config.toml
d_expert = 64
n_head = 3
parallel_block = false
init_std_qkv = 0.0655
lr = 0.00235
grad_clip = 0.5
Below are experts of layer 5 (counted from 0) of a mixture-of-experts language model. Rows are named router (the router's row for the expert) and show model dimensions 0-95. Each number is 200 + 30 x the weight over its row's rms, rounded and kept within 0 to 999.
After each expert's rows: a language model's description of what the expert responds to; "raises" lists some tokens whose logits its average output raises strongly, later layers aside. This comes from a sample of Wikipedia text that the model never trained on.

# expert 40
router,216,198,237,169,185,136,170,250,177,251,200,184,141,206,183,217,226,163,201,194,222,149,226,190,225,176,181,188,156,216,196,199,200,217,139,207,262,195,199,227,187,221,168,202,161,207,198,154,220,159,221,274,186,207,179,219,231,231,242,243,226,187,144,164,243,196,160,190,182,158,225,173,211,221,198,212,241,215,199,172,230,231,227,162,175,221,173,261,153,207,181,194,219,212,168,176
Leading number digits
raises: "0", "2", "–"

# expert 45
router,200,222,258,248,245,209,207,225,178,147,203,229,155,172,139,200,186,190,205,155,233,194,124,209,226,210,267,195,190,195,192,187,193,233,217,162,153,253,210,192,231,214,188,232,206,180,146,161,209,208,249,258,236,204,158,190,229,181,179,166,191,217,223,213,204,233,197,151,207,218,216,202,210,211,157,243,170,227,182,192,214,173,186,181,225,168,181,203,151,167,214,272,230,190,215,202
Paragraph and heading breaks
raises: "===", "The", "Car", "==", "Pl", "On"

# expert 60
router,154,173,224,212,191,233,222,156,175,230,212,212,224,174,190,162,228,175,239,206,238,164,171,207,159,171,202,164,221,224,160,235,238,152,181,182,156,208,193,130,183,232,246,241,187,158,195,148,187,227,205,248,161,193,174,225,212,158,232,181,187,174,144,194,203,206,221,191,232,167,193,188,161,253,206,199,235,140,234,215,184,189,214,260,212,234,215,212,206,227,251,185,222,210,178,156
Dates and coordinates
raises: "2", "9", "1", "ey", "5", "elle"

# expert 53
router,182,205,223,191,222,235,204,200,252,207,216,186,214,244,252,244,204,186,171,226,168,156,192,163,210,195,225,228,167,161,193,220,190,186,219,236,259,195,190,185,186,187,214,208,173,194,221,160,187,140,279,138,170,175,261,185,213,158,177,152,191,155,185,150,170,165,194,183,183,210,176,188,223,181,195,180,241,170,236,234,224,186,195,227,180,235,225,223,209,185,236,278,193,244,188,225
Activity verbs and roles
raises: ",", " the", " (", "\n", "ers", "."

# expert 58
router,176,157,168,177,149,196,208,222,231,251,229,189,203,253,219,203,180,203,138,204,201,185,166,245,144,198,233,188,217,246,228,222,252,201,223,187,242,190,190,189,227,214,217,183,215,200,217,196,201,196,209,133,219,248,254,190,203,212,210,221,163,211,139,208,180,178,173,123,150,226,208,203,269,152,164,217,241,217,259,173,219,188,248,197,206,192,180,191,229,213,212,213,191,193,178,233
Work and media nouns
raises: ",", " of", " in"

# expert 3
router,202,223,210,218,184,229,222,231,240,197,174,213,149,268,189,208,148,184,149,250,175,168,271,214,233,193,206,179,221,206,179,229,210,163,195,219,240,159,221,157,192,107,213,187,222,174,197,220,213,169,219,188,208,194,193,128,202,201,187,216,231,201,221,205,210,255,189,144,221,249,162,164,207,163,246,184,236,207,184,199,230,229,230,175,199,191,147,195,220,213,221,178,166,190,164,213
Biography participles and verbs
raises: " as", " the", " a", " also", " in", " on"

# expert 55
router,140,201,215,209,159,173,264,200,170,155,208,232,172,225,208,184,186,202,181,243,203,173,195,121,183,243,240,224,233,181,169,188,183,190,212,192,232,230,163,213,263,137,201,201,172,166,244,242,205,157,196,207,175,191,220,190,229,245,232,198,214,211,178,217,227,225,234,146,227,154,171,208,190,208,200,175,174,186,186,238,235,207,196,236,186,222,183,188,164,236,267,214,164,159,190,242
Infobox field names
raises: "(s", ":", "ility", " zone"

# expert 39
router,193,203,198,149,205,169,203,219,197,222,219,200,180,231,188,227,233,213,202,156,183,234,244,187,264,156,183,225,143,255,163,178,215,193,222,204,214,244,177,114,192,244,154,165,182,219,165,177,203,197,237,219,189,201,174,217,205,216,186,215,236,218,187,225,227,180,173,166,205,162,223,210,237,200,196,222,214,208,231,253,177,143,171,163,234,229,243,273,163,193,225,178,208,146,171,220
Leading digits of numbers
raises: "0", "night", "n", "nd"

# expert 11
router,194,175,204,181,182,150,223,197,169,157,184,155,223,204,236,224,193,246,175,202,202,215,264,182,193,228,179,251,199,263,180,185,145,238,182,208,260,153,163,195,233,144,195,190,250,192,212,164,178,201,223,155,185,216,151,239,191,160,277,234,190,201,191,202,179,187,171,269,207,167,228,226,236,216,169,231,191,227,174,235,234,218,185,139,196,188,203,223,207,218,197,193,208,197,214,201
Mid-word name pieces
raises: "i", "an", "u", "o"

# expert 35
router,211,176,213,173,190,129,177,215,196,226,205,175,182,183,231,185,253,240,197,190,160,143,248,231,251,138,168,227,189,210,194,214,173,205,170,222,231,240,213,206,209,254,145,156,175,237,245,169,226,171,186,243,193,209,155,243,229,168,192,223,180,189,211,209,244,161,154,216,244,176,198,167,226,178,189,225,239,203,193,168,241,222,235,210,181,184,220,217,207,203,177,144,188,210,159,166
Inner number digits
raises: "1", "2", "0", "4", "3", "5"

# expert 29
router,249,198,152,171,206,213,170,232,187,161,159,181,143,238,255,274,201,183,165,185,198,209,252,227,227,176,202,205,254,198,184,164,164,175,209,197,194,152,197,245,184,175,168,152,193,177,197,244,220,188,241,180,217,172,169,198,251,211,162,180,241,205,211,204,235,202,174,219,243,214,206,217,155,191,186,199,216,195,189,206,198,206,200,241,162,168,270,193,196,219,231,241,187,194,138,144
Word-initial prefixes
raises: "y", "om", "on", "am", "it", "il"

# expert 57
router,304,176,227,192,199,205,160,174,198,239,231,159,188,160,191,233,232,189,241,161,195,179,215,200,142,202,182,201,168,252,224,214,180,191,181,167,194,236,196,233,220,248,161,223,159,227,192,205,232,174,139,225,204,181,162,217,261,151,198,239,212,173,219,233,228,154,219,231,197,169,232,211,204,227,184,196,249,167,194,219,203,186,214,205,192,233,150,207,191,215,246,186,148,174,192,179
Digits in tables and scores
raises: "y", "yr", "ty", "0"

# expert 7
router,171,141,126,220,241,216,160,186,206,180,253,179,233,160,179,188,185,197,224,218,186,234,175,210,263,198,169,208,252,154,243,187,220,200,179,210,154,177,188,240,159,179,212,202,210,150,229,239,184,181,199,197,186,145,186,213,258,202,241,161,188,150,178,250,206,186,231,212,205,221,234,163,260,207,205,179,231,223,209,163,214,223,162,209,251,195,179,239,188,165,178,187,176,193,199,220
East Asian name pieces
raises: "in", "ig", "ish", "im", "ay", "rig"

# expert 20
router,214,226,279,182,199,160,167,207,180,228,225,171,153,238,230,209,223,222,194,237,186,167,201,213,178,191,163,224,204,177,172,197,202,222,173,201,222,170,164,206,224,141,224,186,190,185,237,225,193,176,191,138,180,211,277,190,222,190,177,198,156,158,226,184,220,187,167,151,168,221,195,214,187,244,205,161,268,185,229,248,195,191,235,237,223,152,213,238,199,190,242,249,176,262,216,193
Body and direction nouns
raises: ",", " in", " on"

# expert 25
router,241,180,253,175,180,155,193,228,203,206,230,244,149,190,201,184,223,253,149,171,172,150,196,183,232,196,171,211,200,224,163,231,214,194,188,194,209,206,196,269,221,264,140,177,174,207,193,183,177,160,207,251,210,197,159,251,203,161,209,221,186,169,220,149,231,202,220,210,218,180,229,144,263,219,209,169,196,171,183,209,188,187,228,161,224,246,169,261,187,234,208,201,177,222,188,177
Digits in results tables
raises: "\"", "\"\n", "\",", ".\"", "\".", ",\""

# expert 15
router,182,213,191,237,210,206,194,210,180,161,254,169,189,239,174,230,210,164,189,219,188,209,247,237,233,144,187,171,273,180,197,191,207,163,234,172,164,208,225,228,134,216,180,211,182,214,209,221,230,240,237,184,172,232,247,151,255,202,180,194,186,202,208,156,185,222,216,216,131,214,250,238,186,194,233,223,192,169,208,172,216,200,209,191,165,193,223,215,206,189,123,234,175,241,186,137
Initial consonant pieces
raises: "ain", "ark", "ock"

# expert 16
router,208,214,221,213,206,172,206,243,185,202,204,160,189,129,211,198,234,225,185,184,195,233,231,271,221,175,142,199,194,217,148,167,171,213,196,196,196,195,203,241,206,154,265,172,200,219,238,207,189,211,166,183,196,190,155,178,199,150,199,222,159,243,215,235,139,216,249,167,213,204,216,234,291,220,188,225,190,187,167,190,147,212,179,182,191,239,156,195,196,171,137,205,173,218,223,215
Capital-letter word starts
raises: "il", "z", "ck", "ird", "iling", "."

# expert 18
router,237,212,219,183,179,168,211,171,206,236,219,185,137,208,201,182,229,187,235,169,165,225,146,169,212,166,185,222,173,224,165,194,194,156,206,232,214,234,162,174,190,233,171,255,180,148,213,173,231,231,214,262,203,229,163,263,224,224,231,182,216,145,159,168,205,208,212,180,176,156,201,235,261,231,239,185,183,172,178,212,228,195,212,222,202,231,168,261,179,231,232,178,184,189,160,165
Numbers in table cells
raises: " ===\n\n", " Ge", " ===\n", "ss"

# expert 34
router,173,215,235,158,170,195,228,172,195,161,206,184,234,251,178,153,200,219,226,242,210,202,200,200,243,200,182,227,183,209,172,211,266,219,204,224,270,149,205,126,205,235,186,175,226,191,219,209,207,215,173,139,189,242,152,207,160,186,178,220,153,168,193,218,186,226,198,216,224,176,157,166,181,173,225,205,228,211,164,250,246,206,251,271,204,190,249,205,180,165,209,186,237,202,187,228
Institutional and civic nouns
raises: " of", ",", "s"

# expert 56
router,168,173,151,260,238,234,173,176,205,148,194,202,215,208,204,194,183,204,247,255,162,255,190,205,240,239,195,220,269,193,156,202,207,230,178,233,197,162,189,206,158,195,199,181,204,244,232,238,180,207,191,231,239,197,223,255,160,195,209,198,201,146,185,179,168,148,235,251,215,186,211,177,208,165,184,160,139,190,218,205,179,178,164,192,224,234,225,179,228,203,183,151,179,209,146,225
South Asian name syllables
raises: "ie", "ish", "ig"

# expert 8
router,196,186,231,193,168,168,193,209,190,201,212,203,192,242,208,213,185,193,153,226,233,180,135,187,199,144,189,198,188,208,153,212,195,187,166,215,245,235,226,179,230,229,138,244,202,216,178,220,151,193,226,204,199,218,249,254,178,155,228,186,189,167,141,193,233,188,214,187,214,221,245,256,246,220,203,164,207,195,159,228,245,189,186,182,227,241,148,168,217,170,286,200,172,242,188,218
Table header cells
raises: "ig", "ren", "un", "re", "red", "om"

# expert 19
router,234,239,244,158,189,189,193,182,179,271,240,248,211,205,203,204,188,181,213,154,157,200,249,185,184,208,144,187,173,237,196,186,241,205,201,207,238,189,166,173,222,237,161,153,194,258,234,154,211,192,225,230,187,141,161,240,247,202,192,235,217,159,188,177,210,186,190,150,184,204,212,205,218,197,193,211,181,225,219,236,179,178,171,191,244,229,182,243,148,229,226,206,248,140,177,175
Digits in prose numbers
raises: "0", "2", "9", "7"

# expert 6
router,206,193,238,255,162,146,146,204,185,208,250,208,237,156,202,263,255,190,224,196,219,223,210,207,199,231,190,198,158,225,193,163,245,219,215,180,190,222,167,249,269,221,181,197,140,196,220,198,168,160,201,190,202,221,180,244,208,205,162,227,216,218,172,247,157,185,179,207,235,221,188,229,237,229,158,225,195,203,155,205,213,140,173,187,214,215,150,185,201,174,230,196,223,161,165,244
Capitalized abbreviation pieces
raises: "P", "S", "O", "I"

# expert 23
router,203,200,243,198,188,192,188,200,236,203,183,195,193,203,200,234,204,210,156,220,228,226,135,224,177,154,166,251,211,214,225,180,162,172,165,182,176,212,179,210,183,255,185,199,180,183,256,188,233,171,233,261,243,195,184,220,155,146,191,219,228,201,262,196,226,164,197,189,189,217,182,224,165,222,207,246,219,250,189,139,228,194,283,184,205,164,179,160,194,147,152,164,206,229,202,178
Table cell starts
raises: "0", "1", "9", "5", "8", "2"

# expert 5
router,221,195,212,198,226,232,154,186,155,211,200,214,186,215,216,204,234,233,227,162,166,215,206,196,150,169,192,234,166,222,219,190,255,173,228,195,221,230,172,164,169,244,168,219,197,219,228,144,230,187,192,249,141,189,171,201,229,221,158,115,190,200,216,204,158,245,189,141,265,174,222,163,246,220,213,225,180,187,260,215,215,220,190,148,220,202,225,201,194,218,227,208,170,190,167,237
Year digits
raises: "low", "ren", "red", "ral", "rog", "rac"

# expert 63
router,229,232,209,204,239,174,227,198,177,259,234,201,249,172,246,188,215,180,152,190,216,245,159,175,203,155,211,240,174,232,184,181,229,201,159,213,157,253,157,186,172,228,186,204,269,178,214,170,228,193,238,210,210,191,227,219,163,179,166,251,250,162,231,232,175,188,141,180,209,200,168,217,157,185,213,195,233,180,145,209,201,197,181,174,235,217,181,162,182,178,169,182,218,171,217,141
Sentence-ending periods
raises: " Also", " This", " In", " From", " The", " Other"

# expert 21
router,271,214,214,142,226,241,179,189,215,222,155,208,209,168,237,237,225,185,201,241,242,250,146,233,177,147,160,207,186,237,203,192,210,212,204,232,161,206,177,216,230,220,197,223,195,164,203,162,192,154,212,219,161,182,244,215,237,170,205,193,205,220,212,188,222,223,166,111,234,223,203,230,211,255,194,245,229,200,254,201,220,172,197,173,172,207,201,235,183,145,154,171,193,175,202,204
Hyphens, dashes, quotes, brackets
raises: "E", "imp", "ta", "M", "B", "D"

# expert 26
router,175,212,206,180,183,213,171,196,168,163,226,153,158,232,212,195,192,170,196,212,156,195,210,205,216,152,177,187,278,179,175,224,186,203,216,176,131,127,239,214,160,224,224,152,214,210,214,226,202,164,160,172,204,214,198,158,238,194,193,161,243,226,236,182,259,236,184,241,179,192,226,249,171,232,220,232,229,182,193,205,190,205,207,241,191,192,260,192,187,231,173,216,207,254,220,139
Word-initial consonant clusters
raises: "ain", "ained", "ud", "akers", "at"

# expert 51
router,197,195,164,167,201,244,202,147,180,183,197,183,175,198,171,229,229,178,249,220,186,235,282,186,213,171,172,186,230,185,184,196,251,213,205,209,208,156,208,243,165,193,124,212,207,260,210,228,182,187,211,182,202,237,266,167,185,185,196,191,189,177,198,221,208,200,182,196,217,243,121,254,202,179,179,212,174,171,239,234,195,193,205,203,174,229,244,166,271,185,181,228,163,179,161,175
Mid-word syllable fragments
raises: "at", "in", "or", "ar", "le", "os"

# expert 59
router,229,190,201,159,200,177,167,184,207,251,216,205,133,199,205,213,224,206,197,188,182,181,200,212,151,173,170,232,166,220,154,204,203,212,146,198,256,244,191,238,245,241,152,208,173,250,185,189,205,171,234,226,183,220,155,220,197,233,199,213,221,154,204,220,209,195,173,213,169,174,263,225,234,239,228,155,179,221,154,182,250,188,219,160,194,253,157,238,187,194,230,195,210,254,147,172
Sports statistic numbers
raises: "\"", "2", "°", "7", "0", "erg"